{"d_model": 128, "n_empty_slots": 4, "balance_bias": false, "norm": "rmsnorm", "optimizer": "muon_variant", "lr": 0.00476, "beta1": 0.93, "seq_len": 1024}
Below are experts of layer 7 (counted from 0) of a mixture-of-experts language model. Rows are named router (the router's row for the expert), gate (a neuron's input weights, with its number), up (a neuron's input weights, with its number), down (a neuron's output weights, with its number) and show model dimensions 0-127. Each number is 128 + 24 x the weight over its row's rms, rounded and kept within 0 to 255.
After each expert's rows: a language model's description of what the expert responds to. This comes from a sample of Wikipedia text that the model never trained on.

# expert 13
router [110  77 122 143 193 164 141 145 121 134 115  82  96 106 160  93 117 120 135 127 151 130 152 108  97 134 143 128 135 100  91 124 128  93 177 123 123 131 165 127 167  90 111 128 111  94 126 176 109 149 152  85 148 123 105 151 160 165 116 145 146 139 130 153 133 130 116 149 126 126 140 138  85 132 119 139  98 159 105 139 151 116 153 138 119 123 138 140 123 129 152  98 117 161 135 174  94 100 131 105 127 145 119 131 139 134 154 168 143  81 110 115 111 141  98  86 137 149 184 105 125 142 146 140  90 138  96  90]
gate0 [106 122 144 132 144 124  99 103 117  65 157 120  92 110 138 110  95  69 166 150 141 148 128 140 129 116 168 150 110 128 159 137 123 112 142 124 126  83 116 127 162 133 139 152 124 118 152 182 117 137 102  92 142 169  97 126 128 133 155 116 116  90 147 131  80 137 118 138 110 140 117 100 106 125 149 146 121 119 147 110 141 127 160 111 123 127 123 121 112 100 134 150 148 150 190 107 164 117 122 124  75 115 130  83 118 127 107 120 133  75 129 136 131 123  85 117 127 126 177 123 117  83 136 154  77 168  90 141]
up0 [149 131  92 137 149 168 102 136 148 118 137  79 109 162 176 108 112 183  99 123 114  91 111 126 134 116 144 163 147 153 140 137 140 124 107 121 125 130 110 150 120 136 121 112 130 153 131 160 124 122  81 129 103 119 153 118 121 140 172 104 191 107 145 139  75 139  90 120 141 103 111 169 127 146 122 117 114 128  93 174 128  89 113  83 110 135 111 152  87  93 152 125  94 145 159 126 135 139 100  88 122 145 127 176 110 114 121 131 127 140 135 125 148 170 165 117  93 109 106 150 169 132 155 117 137 143  93 123]
down0 [189 117 114 131 107 104 141 113 126 139 163 138 158 129 108 160 150 124 125 126 127 132 155 103 175 174 102 127 132 113 120 173 157 114 100 112 163 148 130 151  96 114 133 138 139 105 108 138 137 126 132 143 124 133 152 138 120 113 158 122 139 140 122  89  98 162 117 118 110 132  95 113 141 119 103 134 127 138 120 143  74 153 104 107 146 129 109 108 184 143 100 184 130 100  98  81 119 134 163 143 171 116  90 123  69 163 102 102 126 133 142 114 127 103 154 100 136 135  77 147 104 124 152 117 143 133 189 153]
What it handles: Common first names (William, John, David) and the later pieces of first names split into tokens, such as La-ura, Jess-ica, Dun-can.

# expert 19
router [137 101 168 131 157 147  96 117 161 136 134 109  96 170 107 119 160 101 135 133 187 114 129 134 132 146 136 122 129 126 161 103 107 146 152 144 106  91 127 131 140 167 149 124 138 104 153  85 150 113 120 137 138 115 150 151 116 141 105 123 129 175 146 145 156 165  84 151 104 138 122 122 126 110 125 159  84 163 117 100 113 131  73  98 159 140 125 120 113 157 165  99 138 124  94 113  96 166  68 137 101 134 117 121 110 116 149 124 151 160 185 119 134 115 159 141 139 149 141 105 121  85 128 133 165 139  86 146]
gate0 [123 120 148 130 107 129 101 150 111 136 140  91 104 139 137 123 126  93 150 112 109 152  89 146 107 120 114 124 146  72  92 130 106 134 122  61  98 122 157 119 145 116 121 159 134 117 110 102 109 128  92 140 113 113  93 132 140 144 137 115 111 101 104 143 145 120 106 125  94 144  92 143 127 159 176 121 139 115 184 122 123 127 134 111 135 132 125 131 149 170 128 149 156 130  94 107 100 147  64 183 173  80  88 157  82 146 140 122 116 119 156 167 161 113 139 126 158 153 130 122 125 120 111  94 160 123 103 100]
up0 [182 105 169 108 117 117 161 128  96 161 138 137 127 104 152 178 132 128 123 167 154 142  87 170 127 160 119 113 147 107 144 131 146 158 113 140 138  97  93 121 111 121  83 106 100 116 112 131 116 145 163 169 120 141 132 118 120 117  62 165 119 154 122 108 122 128 118 118 121 139 129  99 105 102 149 126 166 114  71 158 114 108 150 163 131  96 110 117 143 141 121 151 145 106 128 148  91  96 149 128 134 114 115 138 144 107 123  93 101 191 128 106 135 145 112 104 120 136 139 115  82 153 100 143  93 145 107  89]
down0 [108 109 102 124 156 135 109 112 136 134 120 157  77 113 161 152 200 103 114 119 161 118 129 163 123 113 141 116 109 146  91 112 136 122  80 126 112  85 188 133 121 136 120 119 165 131  79 142 123 124 135 129 150 150 104 172 102 168 133 124 123 155 152 142 146 114  80 144 170 141 128 132 143 154 108 176 124 102 118 120 170 159 122 155 139 111 151 142 156 162 101 135 140 147 167 136 111  97 122 120 113 140  70 134  87 135 114 114 132 110 144 119 133 115 127 133 108 137 118 121 146 112 136  85 134 159 106 177]
What it handles: Auxiliary and linking verbs (was, is, has been, were) after a subject, plus clause connectives such as that, although, as.

# expert 2
router [120  76 109 130 149 130 160 192 133  88 141  96 122 109 137 104 150 127 134 107 124 170 170 121 151 105 153 121 126 169 129 154  88  76 108 134 156 147 134 143 135 101 156 125 106 132 122 147 107  91 132 123  82  89  93 133 168 122 135 145 144 131 117 124 154 144 131 130  87 129 106 134 130 174 137 121 182 144 168 139 116 156 160 108 131 110 138 121 124  79 143  98 122 149 137 102 114  96 161  81 175 110 126 101 139 139  97 148 123 148 124 113 142 105 154 131 166 135 133 128 150 134 112 135 154 177 126 138]
gate0 [171  88 128 112 130 116 129 151 135 151 172 114 117 104 121 129 112 108 137 110 145 163 123 127 133 100 139 174 137 148 123 159  94 121 136 111 146  95 219 155 112 130  98  92 133 116 149  96 145 112 163 151 118 130 129 157  95 133 132 107 123 131 129 135 150 104 131 130 121 160 159 156 116 166 104 137 158 131 152 117 139 129 112 113 119 150 114 137 173 107 192  64 143 118 143 143 147 165 127  90 138 147 138  81 146 163 137 144 147 148 145 116 100 125 174 121 139 104 164 119 156 105 118 129 137 141 135  90]
up0 [ 81  96 157 129 129 121 149 117 158 101  52 124 130 157 143 127 157 166  92 149 124  97 151 150 142 131 125  99 115 110 110  83 167 131 142 181  76 116 102 132 127  99 145 125 103 128 142 128 120  96  76 118 132 157 131  95 133 130 104 126 150 117 133 138 141 164 110 125 145 108 153 107 110 124 185 111 129 102  90 129 156  95 171 130  99  91 108 144 119 147 105 159 179 131 129 129 133 116 130 179 120 129 141 159  74 133 125 117 117 151 109  91 127 108 134 116 137 142 130 146 124 134 150 139 154 134 127 159]
down0 [119 137 144 180 165 118 116 118 101 154 125  85 170 123 121 134 139 132 123 125 113 124 118 125 122 147 118 139 129 128 121 158 142 139 141 112 149 148 131 121 118 138 105 111 116 151 153 142 111 129 133 150 146 138 103 133 164 161 149 126 149 125 132 118  99 127 127 121 149 128  86 160 127 122  91 133 146 145 117 150 118 133 117 121 125 154 157 140 116 119 128 103  90 138 129 151 107 133 106 151 116 130 110  92   0 162 139 121 118 110 123 123 128  98  75 129  96 120 109 140 120 125  81 118 124 130 135 134]
What it handles: Nouns naming organizations, groups and positions, often the last piece of a split word, such as School, team, president, Dean, Bishop.

# expert 28
router [ 69 112 172 177 129 144 140 109  73  86  77 177 113  90 136  97 112 138 120  82 129 106 140 119 139 123 139  94 114 172 155 109 114 125 150 153 103 148 111 136 137 168 134 117  98 151 128  89  98 123 143 115 105 123 141 129 106 160 112 149 104  95 125 156 138 147 153 145 155 128 126 139 107 165 151 122 143 121  90 170 146 139  87 123 148 140 117 108 166 114 110  97 127 165 115 113 140 140 126 109 152 140 141 110 133 128 140 139 171 136  99  97 113 132 167 111 110 135 128 113  91 157 111 109 111 121  85 100]
gate0 [ 95 124 143 165 154 132 131 111 134 112  72 157 111 106 133 118 158 116 105  96 111 122  85 115 134 145 129 117  54 127 135  86  92 106 114 143 119 151 134  90  93 125 154 103 104 102 121 151 105 117 105 152 120 159 153 138 128 129 129 112 127 138 103 120 131 143 102 149 170 142 127 112 114 112 155 167 177  81 140 144 154  94 118 133 154 124 147 107 128  99 136 131 122 138 150 113 133 160 126 103 121 184  65 126 107 134 140 102 158  78 140 157 115 124 141 120 120 110 129 139 111 136  95 129 114 170 185 142]
up0 [162 123  98  88  90 116 125 110 110 134 181 110 137 138 120 137 135 121 159 146 137 119 157 134 125 115 130 159 202 108 112 142 177 132 145 104 139 106 143 141 146 101 117 147 143 153 139 124 170 135 118 117 100  91 108 128 174 117 140 153 148 132 148  82 126 143 147 125  92  95 112  68 115 139 125 126 117 164 138 136 113 153 122 125 104 124 155 134 124 141 130 136 144 111  75 150  91  97 125 153 108  76 159 141 147 148 123 152  76 168 102 120 165 134 103 139 134 121 118 122 133 135 156 167  95 123  94  90]
down0 [155  67 131  97 127 126 117  98 111  90 114 103 198 128 126 137 138 121 157 107 107 107 165 126  99  96  95 162 160 140  91 140 168 124 156 117 144 122 158 142 160 106 143 128 134 130 144 146 139 123 111 128  95 102 141 160 139 163 150 114 138  98 153 117 111 108 120 131  92 138 117  95 148 135 104  77  63 168 124 134  89 156 119 103 112 109 132 139 133 148 121 155 151  83  91 179 109 120 150 145 130  78 138 128 117 140 124 142 139 122 121  90 112 121 109 143 100 109 129  96 155 144 123 123 104 119 111 111]
What it handles: The words and, or and & joining two items, especially inside titles such as The Cook and the Carpenter and King & Conqueror.

# expert 20
router [155 163  94  92  82 119 144 133 126 128 100 158 142  87 157  87 129 160 143  78 113 116 105 122 136 122 134 130 132 112 155 107 130 140 121 118 161 142 111 175 136 102 140 101 130 143 127 120 169 123 192 137 130 119 117 147 129 145 114 149 131 148 141 119 139 143 144 137 119 126 137 140 145 136 194 105 149 143 138  85 124 124 145 102 156 121 147 127 123 160 137 138 105 161 135 160 127  70 142 150 110 129 142 159 127 122 123 100 126 164  74 165 172 140  88 148 139 142 100 132  92 187 154 138 132 166 122 167]
gate0 [105 167 111 125 113 187 121 170  71 155 152 131 155 116 144  83 137 159 164 117 148 103 100 107 125 166 127 127 145 159 141 126 117 146 114 130 144  87 133 122 165 115 114 116 125 109  98 118 175 119 181 146 126 125 116 161 112 138 152 140 115 154 189 118 121 132 133 146 133 123 125  99 145  87 139  97 137  85 130 116 129 161  90 123 102  99 174 103 128 138 130 131 152 133 138 134 145  75 102 105 119 112 137 166 102 107 152 161 155 115  94 123  99 166 136 118 148 151 110 124 107 169 107 114 125 151 122 130]
up0 [147 139  77 111 170 163 145 115 140 122 105 153 110 118 194 170  97 162 104 102 143 140 157 117 122 163 120 170 147  93 136 136 169 153 149 147  99  97 151 133 110 137 155 164  86 102 108 116 104 124 113 112 101 134 155 122 104 120 141 101 140 143 128 123 135 140 136 173 121 117 116 107 165  98 127 131 131 155 109 104 141 150 159 110 132 138 152 124  93 141  85  87 133 143 114  87 106  73 124 122 110 146 108 100 142 147 141 174 107  92 115 137 142 145  94 118 128 114 143 114 132 132 164 154  82 125  99 135]
down0 [134 171 106 134 104  93 131  93 158 145 125 125 127 123 104 114 126 125 101 128 114 142 114 151 106 149 142 146  78 138 182 104 145 178 134 132 106 120 109 111 104 146 119 125 118 133 175 100 137 124 126 117 147 180 137 127 163 114 124 110 107 123 127 139 134  97 134 118 148 107  86 126 137 150 143 128 109  72 157 150 114 142 151 157 116 164 131 122 127 122 102 145 136 100 119 142 155 136  93 195 169 129 113 139 174 101 154  98 152 140  80 108 120 111 142 165 133 129 110 114 199 132 124 158  79 149 154 127]
What it handles: Opening fragments of ordinary words and names that continue, such as car(ved), tre(asures), P-ors(che), caus(ing), dr-, par-.

# expert 16
router [130 122 151 105 141 116 118 161 142 108 112 110 101 146 131 119 133 138 136  51 134 170 154 140 141  99 130 122 127  96 140 152  83 108 137 153  97 156 129 137 174 166 178 109 119 128 112 136 144 134  99 145 144 154 126 180 139 115  87  86 103 117 102 139 140 108 118 139  69 139 131 133 122 105 120 100 138 118 110 117 154 150 167 106 123 159 113  99 106  92 140 161 144 127 123 110 142 124 139 119 139  92 102 110 137 124 186 117 127  94 145 169  73 151  90 108 132  95 115 114 142 124 124 105 115 110  83 121]
gate0 [ 97 134 149 120 135 139  93 130 132 137 144 130 151 124 102 124  72 160 119 112 137 112 101 151  94 147 116 153 163 108 164 129 132 105 127 186 114 134 155 104 133 102 138 121 162  74 136 127 150 154 143 109 157 151 119 156 137 143 150 112 103 141 140 164 133 113 135 185 102 126 122 139 108 136 169 104 152 143 122 145 133 151 133 123 148 156 130 104 123 123 112 164 173 123  78  53  82 151  95 134 137 136 106 137 126 161 163  93 114 117 126 135 111 156 146 115 183 102 151 153 146 123 116 133 145 162 120  96]
up0 [145 138 104 140 164 139 142 144 121 130 121  81 161 117  85 148  81 125 143  73 132 169 160 119 104 176 162 147 148 112 162 170 138 103 111 167 109 132 138  97 147 138 140 136 132  75 124  99 169 130 132 117 145 145 147 132 138 138 117 104  97 111 140 113  73 142  57 131 116 137 153 137 149 105 155 138 145 139 130 103 112 107 165 111 102 122 140 106  97 107 130 153 162 126 141 116 149 118 133 156 102 134 111 124 131 164 141 125 124  71 121 121 141  92 130 125 194 143 136 120 132 152 127 144 141 153 105 109]
down0 [109 115 190  99  90 106 128 131 104 151 147 156 159  99  77 143 103 123 122 175 157 144 109 112 107 126  76 110 153 120 180  98 117 118  80 133 139 148  85 114 111 126 118 141 113 131 111 117  77 139 131  99 119 141 142 143 123 136 139 149 103 145  90 127 122 113 130  92 137 153  70 132 115 135 169 153 123 108 138 142 154  92 146 134 109 111 141 109 141 140 157 132 117  94  81 143 167 120 168 172 120 124 156 111 118 128  85 144 108 121 110 132 125 178 102 114 130 120 112 139 149 120 135 142  96 110 161 111]
What it handles: Prepositions and punctuation that introduce a name or title, like by, as, including, titled, colons after Music by, and table pipes.

# expert 8
router [137 119 107 106 104 114 102 157 143 124 146 117 120 121  98 115 104 111 105 116 121 185 102 137 110 137 135 122 113 149 138  67  97  75 113 101 167 108 101 149 102  97 113 144 133 123 120 159 128 105 139 131 113  98 113 177 123 140 110  96 182  98 129 117 115 145 133  99 112  93 122  61 137 148 159 135 173 126 159 146  77 133 146  76 131 109 119 131 140 133 110  98 128 135 132 139 108 151 122 148 169 136 130 131 116 140 122 116  98 144 181 163 112 127 182 145 184 129 103 155 145 133 123 123 138 130 114 146]
gate0 [130 128 165 162 153 142 134 137 142 136  99 134 139 159 148 160 115  92 146 118 133 121 154 113 113  84  91 114 110 140 108 116 135 124 149  91 137 140 116 114 109  92 124 193 156 122  70 167 102  55 114 138  61 107 125 130 147 127 125 134 154 155 186 105 116 148 112 114 106 126 165  85 118 130 134 120 145 106 137 122 118 148 132 124 137 156 107 106 111 117 161 119 131 125 170 116 174 157  98 101 160 162 109 113 124 121 125 162 120 144 139 155  99 136 139 108 117 142  84 148  95 117 143 136 149 130 157 119]
up0 [142 140 112 111 115 132 120  72  93 108 119 139  98 112 119 129 114 127 103 125 153 131 123 108  82 122 102 107 103 121 172 151 105 118  98 121 126  81 104 107 103 132 134 144 206 117 107 131  78 149  74 113 151 135 145 144 116 156 112 115 114 122 139 158 125 161 123  76 105 109 153 157 149 100 137 107 125 100 136 104 145 142 145 158 176 116 167 123 128 124 151 136 129 145 104 110 143 109 146 101 129 155 186  60 114 104 116 122 144 155 138 150 137 124 111 116 112 101 123  84 120  93 155 138 102 120 122 119]
down0 [141 146 119  98  72 154 133  71 104 117 112 170 174 123 131 136 112 135 133 133 117  93 112 103 149 189 102 126 115 126 145 133 118 122 130 101 165 135 146  85 110 122 138  93 151 125 134 136 132 119 163 162 129 128 162 116 107 127 140 140 101 139 143 122 122 103  56 128 135 120  88 118 126  75 115 130 128 136 107 160 137 168 134 150 113 129 104 115 140 115 156 119  63 139 135 134 117 121 179 145 120 144 124 147 188  78 108 164 114 136 109 152 133 135  93 125 154 133 105 142  91 123 136 126 101 130 166 122]
What it handles: Common nouns for works, ideas and actions after the, a or his, such as song, role, view, idea, development.

# expert 15
router [105  84 128 136 147 123 108 115 103 134 175 107 147 123 159 117 144 132  95 109 159 166 109 120 129  96 142 120 113 149 134 115  85  80 130 112 155  99 112 109 160 105 130 136 139 116 121  93 157  90 150 113 145 126 139 114 127 108 150  99 138 118  94 163 143 115 122 151 110 101 138 106 147 137 127 134 131 113 157 113 136  77 154  81 112 135 140 116 129 168  76 160 167 116 152 150  98 152 177 101 162 131 141  94 121 136 121 137 179 142 113 113 176  77 156 161 163 117 119 155 149 148 139 149 120 164 121 135]
gate0 [120  75 123 145 142 200 110 155 129 124 161 107 131  86 110  90 110 109 126 142 134 132 138 101 139 154 116 112  97 149 148  92 124 117 111 131 140 137 137 126 120 144 105  95 129 126 166 131 132 132 101 124 111 145 144 146 153 215 128 117 147 136 111 126 144 133 100 166 142 136 135 163 151 152  90 158 155 142 112 143 163 140 110  80 138 169 148  96 109 153 103 162 107 122 128 135 143 121 131 132 105 166 157 114 143  89 127 115 201 133 141 112 121 130 164 159 124 120 125 146 172 101 157 137 137 120 139  99]
up0 [153 146 158 116 140 120 135 128 127 139  85 169 106 165 134 129 141 113 142 122 129  86 110 139 128  72 168 155 146 146 122 140 104  83 118 120  97 138 121 131  88 114 144 109 153 124 139  92  69 137 144 139 126 124 138  85 112 101 142 135 125 144 141 124 136 132  65  62 102 144 113 142  99 135 141  91  89 126  87 127 134 104 127 134 150 134 134 136 119  91  83 106 107 126 132 118 129 103 120 117 143 105  81 136 101 112 113 129  97 146 115 127 172 177 122 125 154 120 156 143 106 185  95 154 116 139 123 166]
down0 [130 152 120 125 149 133 123 131 133 105 104 144 105 118 141  88 101 122 152 147 118 160 148 133 143 130 102 145 114 108  94 127 117 151  96 138 144 120 127 123 151 191 107  94 128 129 142 172 153  99  93 147 110 145 139 132 118  69  96 107 134 169 108 104  87 126 128 149 178  93 117 129 164 155 136 147 138 152 110 156 122  94 152 141  90 140 145 139  75  98 129 120 125 138 120 144 107 144 108 160  95 124 128 148  89 130 140 105 130 168 138 156 101  87  73 124 114 153 164 123 147 108 150  91 106 184 130 137]
What it handles: Plural endings and measurement units after numbers or inside nouns, such as km, acres, pounds, players, businesses.

# expert 27
router [144 128  93  90 122 159 107 127  81 150 135 146 126 134 129 121 123  85 144 165  99 101 138 101 122 138 103 145 115 141 167 108 143 145 156 155 132 165 126 161 134 129  97 169 103 141 170 169  96 131 128 134 118 124 149 117 163 135 117 143 134 106 142 140  85 100 116 143 131 163 129 156 151 152  77 123  86 106 127 153  99 126  92 154 123 169 153 121 152 167 175 144 168  93  86 126 146 162 136 149 153 173 133 106 127 143 112 127 106 119 152 169 128 101 153 139 129 106 101 150  85 108 143 134 120 113 109 153]
gate0 [132 169 106  99  97 142 112 134 135 164 144 184 157 127 111 134 100 116 163 122  77 160 127  98 166 124  93  93 118 150 113 127 168 134 133 167 122 142 117 133 137 130 128 163 118 129  86 156  93 119 100 117 149 146 133 142 117 174 122 175 144 133  89 128 115 124  92 121 109 141 117  98 139 164 110 124 142 130 103 119 147 141  76 121 108 121 130 101 136 143 135 156 125  89 124 131 140 101 130 110 141 153 153  97 110 154  95 119  89  71  86  86 129 146 142 154 130 115 140 163 157  84 116 137  92 116 150 148]
up0 [161 152 157 143  74  77 116 113 144  66 119 138 143 143 151 131 120 142 143 130 145 134  99 147 124 141  95 124 139  99 130 145 162 138 125 104 142 112 117 128 124 123 130 119 153  87  72 134 138  91 139 155 156 137 145 131 163 138 135 135 107 114 123 152  95 160 180 121 126 140 101  71 130 123 153 149 144  98 115 115  95  93 182 113 139 161 112 125 119 151 101 119 118 158 133 167 119 128  93 152 144 138  97  44 109 143 130 130 127 133 109 166 151  84 112 132 157 124 132 159 128 131 121 110 134 133 144  99]
down0 [105 131 118 108 132  85 133  90 122 156 153 126 151 138 178  79 129 163 101 161 102 152 142 105  74  96 161 102 120 110 129 119 153 108 119 130 180 116 118 113 135 144 121 116 107 123 142 136 152 107 136 152 129 101 132 151 128 116 161 168 117 112 123 139 120 126  72 117 117 123  63 133 135 100 130  96  91 107 143 101 127 118  96 140 145 102  95 133 161 128 151 113 108 177 169 178 114 132 162 142 108 125 130 147 139 149 159 147 126  95 135 128 151 143 126 108 118 123 184 132 112 179 139 129 126 107 103  91]
What it handles: Active past and present verbs after a subject in biographies and plot summaries, such as took, moved, joined, steals, tells.

# expert 26
router [164 162 135 155 148 173 124 123  85 136 148 104 129 123  88 147 114 125 106 124  95 103 186 139 140  88 121 156 122 155 147 145 131 157 154 129  98 138 165 119 131  94 162 125 173 128 142 137 128 112 150 100 125 165 168 145 135 132 144  86 107 113 143 160 103 129 105 132 154 165 136 104 101  85 122 123 110 142 132 154 141 139 114 101 136 138 155 116 120 116 123 132 160 129  91  80 165 128  76 152 104 130 124 124 120 138 179 154 120 122 113  94 123 101  99 155 163 131 156 161  95  96  91 114  99 135 153 132]
gate0 [168 131  86 126 103 164 136 145  85 170 142 128 148  99 126 106 161 109 152 125 153 174 149 122 155 142 118  91 120 107 136 126  92 115 142 106 139 161 132 118 138 129 164 117 111 143  61 147 100 182 124 142 163 166 105 125 128 138  91  83 126  79 124 139 152 136 130 158 146 130 101  62 117 122 116 153 129 110 119 146 118 135 144  97 101 114 149 122 129 166  91  88 128 134 130 138  94 108 128 127 117 124 159 115 111 133 121 133 117 121 162 111 137 157 106  85 127 107 139 137  99 113 125  74 115 148 125  88]
up0 [148 131 178 125  84  93  97 160 132 134 132 147  98 128 100 114 124 130 110 160  74 132 179 151  90 147 149 136 135  99 153 113 140 141 162 125 118 111 135 102 115 133 106 141 146  84 152  95 101 137 132 115 118 142 139 134 118 133 125 138 139 169 129 135 152 130 115 120 102 141 132 170 124 111 128 101 179 120 128 159 119 134 115 118 116 170 109 142  90 120 148 177 113 109 143 137 143 198 126 116  99 145 107 129 109 131 167 100  91 126 116 154 137 108 177 170 112  93 100 152 155 155 116  87  85 116 150 121]
down0 [125 169 153  96 110 135 117 138 125 134 129 109 141 109 108 133 115 113 121  98 121 135 124 129 200 121 118 143 134 118 154 120 130 119 140 120 168 149 120 163  95 117 144 136 109  85 113 157 115 143  55 121  84 113 134 144 173 129 130 141 103 109 119 107 140 146  89 162  95 115 140 169 137 116 112 135 146 131 128 110 143 114 156 114 115 104 109 136 134 147 170 132 148  96 122 132  99 150 149 143 141 119 122 128  68 149  95 112 174 118 143 134 148 112 196 186 152 142  96 118 159 146 161 135 160  94 162 130]
What it handles: Prepositions linking a noun or verb to a following phrase, such as of, in, to, at, during, from, between.

# expert 4
router [127  75  94 127 161 137 134  82 172 129 109 150 173  89 151 167 168  90 147 111 169  98 148 119 129 175 100 134 162 141 116 134 130 105 121 131 127 109 147 130 109 105 128 170 133  73 100 136 126 162 159 131 134 128 116 122  96 149 123 125 163 144 156 134 140 153 129 106 159 120 106 102 103 107 128 132 128 155 125 151 115 100  88 154 127 161 184 158 175 120 119 109 128 156 130 159 108 157 140 108 148 125 122 130 116 114 112 162 164 117 142 119 141 150  96 117  73 129 121 101 126 106 153 138 123  93 113 114]
gate0 [123 137  73 128 146 118 106  69 102 115 157 100 145 143 158 147 108  69 146 149  98 104  82 122 108 131 103 146 123 136 116 107 121 138 114 163  94 110 108 135 126 153 119 111  97  87 125 111 135 161 139 112 153 135 107 146 131 115 128 129 138  91 166 142 119 139  98 153 101 105 128 123 172 116  90 150 138 134 135 178 149 124 141 133  55 123 113 128 172 104 159 136 143 146 116 144 169 142 114  70 138 121 126 123 121 149 130 156 132 138 118 167 114 102 121  79 101 118 129 144 108 120 177 124 105 112 103 115]
up0 [111 104 104 126 111  98 126 130 114 146 110 118 138  86 140 142 163  96 126 146 133 150  72 156 144 106 148 148 151 117 123 164 122 134 140 123 107  95 139 133 114 150  91 145 140  68 115  93 196 101 153 116 135 107 101 114 111 135 144 179 106 150 172 140 108 136 126 145 140 116 114 119 105 115 156 111 180 137 129 152 128 158 144  86 126  77 123  99 156 159 134 186 134 136 144 139 143 155 153  95 140 137 153 141  91 128  97 104 146 124 164 142 125 119  70 149 141 134 114 135  94 113 154 116 126 124 155 142]
down0 [147 138 113 116  98 139 117 150 128 148 146 144 103 123 144 133 120 121 127 149 148 139 112 171 120 158  87 124 151  97 158 119 161 145 122 105 112 102 132 106  99  86 110 127 164 132 125 122 115 147 116 141 127 101 156 103 184 115 110 108 138 123 131  98 119 119 148  97 123  71 135 134 139 119 107 126 101 127 117 196 149 118 129 149 127 189 134 144 145 117  96 142 139 121 116 151 201 178 124 126 159 110 146 142 202 123 159 106 135 123 149 128 129 120  85 162 134 115 129 145 161  83 143 135 110 165 132  96]
What it handles: Single consonant or short word pieces inside foreign or unusual proper names, such as Lud-h-iana, Novocheboksar-s-k, and Türkgü-c-ü.

# expert 23
router [145 112  92 138  95 150 162 147 178  81 120 131 131  87 132 162 151 139 120  93 182 116 113 159 138 131 189 151  96 116 135 107 149 112 123 100 137 156 168 113  93 134 127 125 108 110 106 122 185  97 103 160 185 147  91 167 153 122 131 151 134 110 131  96 110 155 145 144 171 136 100 134 134 112 140 174 137  92 125 110  92 116 121 120 112 131 143 143 136 154 119 129 117 137 136 114 150 148 147  91 142 145 153  97 131 123 102  95 107 146 129 140 152 112 111 133 123 149 120 125 154 145 123 179  85 134 115 143]
gate0 [ 77 112 148 148 124 141 139 155 150 123 130  97  95 110 135 142 119 149 148 125 146 136  99 142 106 158 134 114 174 124 102 125 133 125 138 105 165 124 129  79  82 144 125 157 117  84 140 116 137 175 119 174 137 136 128 135 161  94 137 143 113 107 125  95 117 163 103 122 156 120  93 136  90  99 101 171 109 144 104 131 102 103 100 192 102 110 145 170 157 117 113 155 122 126 125  87 125 143 130 101  99 119  99 135  95  85 123 145 136 129 120 150 100 105 122 139 161 152 148  79 108 117 115 141  92 158  91 128]
up0 [120 117 133 140 108 100 124 135 139 109  99 118 111  84 142 126  70 150 132 154 102 156 101 155 107 153 188 168 133  71 141 121 130 157 124 176 155 133 160 100 119 125 159 136 122 129 148  93 147 132 128 126 117 112 100 152 153 117 169 123 159 126  94  88 117 136 129 133 174 139 140 126 129 113 173 138 118 185 106 133 123 141 134 113 132  88  98 121 143 117 128 132 168 143 147  62 125 113 123  72  64 136  88 149 125 118 132 111 140 114 123 139 118 134 159 122 156 130 101 116 133 114 111 141 102 123 107 100]
down0 [136 138 109 105 115 155  88 101 150 111 108 119 124 119 127 184 134 174 146 176 104 112 153  71  90 102  92 121 141  73 137 171 151 115 108 165  73 147 125 164 126 101 130 145 124 117 115 119 137 160 110 104 162 123 154 113 166 134 139 143 138 137 120 130 137 180 100 109 101 136 111 118 112 167 136 127 104  89 112 152 151 116 118 146 123 141 138 105  99 105 102  91 150 145 118  89  76 133 139 134 129 127 126 141 125 142 119 117 100 141 135 127 137  99 133 166 130 107  91 143 164 159 102 107 131 120 173 146]
What it handles: Middle syllables of scientific, medical and taxonomic words, often before -ic or -us, such as therape-ut-ic, cos-met-ics, aer-ob-ic, m-ilit-ia.

# expert 17
router [161  71 110 161 120 151 173 173 121 152 161 162 131 114  80 128 122 111 104 160 119 118 137  97 104 114 103  91 159  94  91 172 100 112  95 124 117 162 118 119 155 109 146 139 152 111 109 157 157 129 135 122 124 126 111 120 114 143 155 107 131 128 102 149 100 103 119 168 146 106  91 145 125 146 146 113 164 147 110  87 158 131 117 158 155  76 132 133 148 106  98 126  93 148 141 108 117 119 149 120  96 160 127 104 131 113 159 127 153 103 133 112 143 144 135 145 179 142 116  78 103 139 143 125  88 113 155 138]
gate0 [137 108 125 129  91 154  89 127 115 115 134 118 100 120 145 130 150 109 113 175 152 169 176 136 105 140 126 124 117 118 143 121  68  77  97 122 116 101 127 139 185 100 162 114 145  91 166 165 154 118  96 149 129 122 125  92 139 124 194 143 135 135 107 144  95 154 112 129 126 130 118 117 139 163 146 129 148 149  98 133 152 141 142 125 133  83 133 151 138 131 126 143 120 148 137 111 167 145  89 140 135 149  99  92  86 134 118 157 168 135 108  80 144  93 135 104 175 128 136 128 169 117 155 108 102 138 133 120]
up0 [114 103  93 146 143 110 144 154 122 115 177 117 141 141 118 139 126  97 149 145 134 155 135 148 116 138 112 118 189 136 126 109 141 145 112 150 128 146 147 154 141  98 114  93 109 141 129 128 145 128 147 117 116 148 127  58 137 154 144 126 151 153 129 101 164 148 117 140  87 148 120 153  99 130 167 114 159 123 135  66 106  87 154 164 162 146 124 123 103 113 124 130 126 128 102  53 153 135 114 165 117 133 126 121 105 121  95 158 124 146  94  80 193 117 158  72 147 137 106 121 112 122 119 108 121 111 120 139]
down0 [158 129 124 149 130 107  96 163 105 129 127  98 102 148 184 142  71 123 133 102 120  96 116 117 135 103  89 138 121 146 137 136  73 125 109 150 141 142 114 124 159 105 146 128  87 106 127 120 123  91 130 133 127  78 138 180 126  74 130 132 117 104 138 158  79 155 163 142 129 105 131 118 143 125 108 120 150 133 144 123 134 146 164 131 133 162 100  77 151 116 104 132 121 153  97 179 123 142 120  96 137 104 140 134  88 144 111 133 152 160 123 159 158 109 136 165  99 114 102 198 150 116 118 135 129 145 118 136]
What it handles: Mid-word pieces after an initial capital in foreign or transliterated names, mostly Japanese, Chinese and Nordic, such as K-ok-uhaku, K-ans-ai, Q-ia-odong.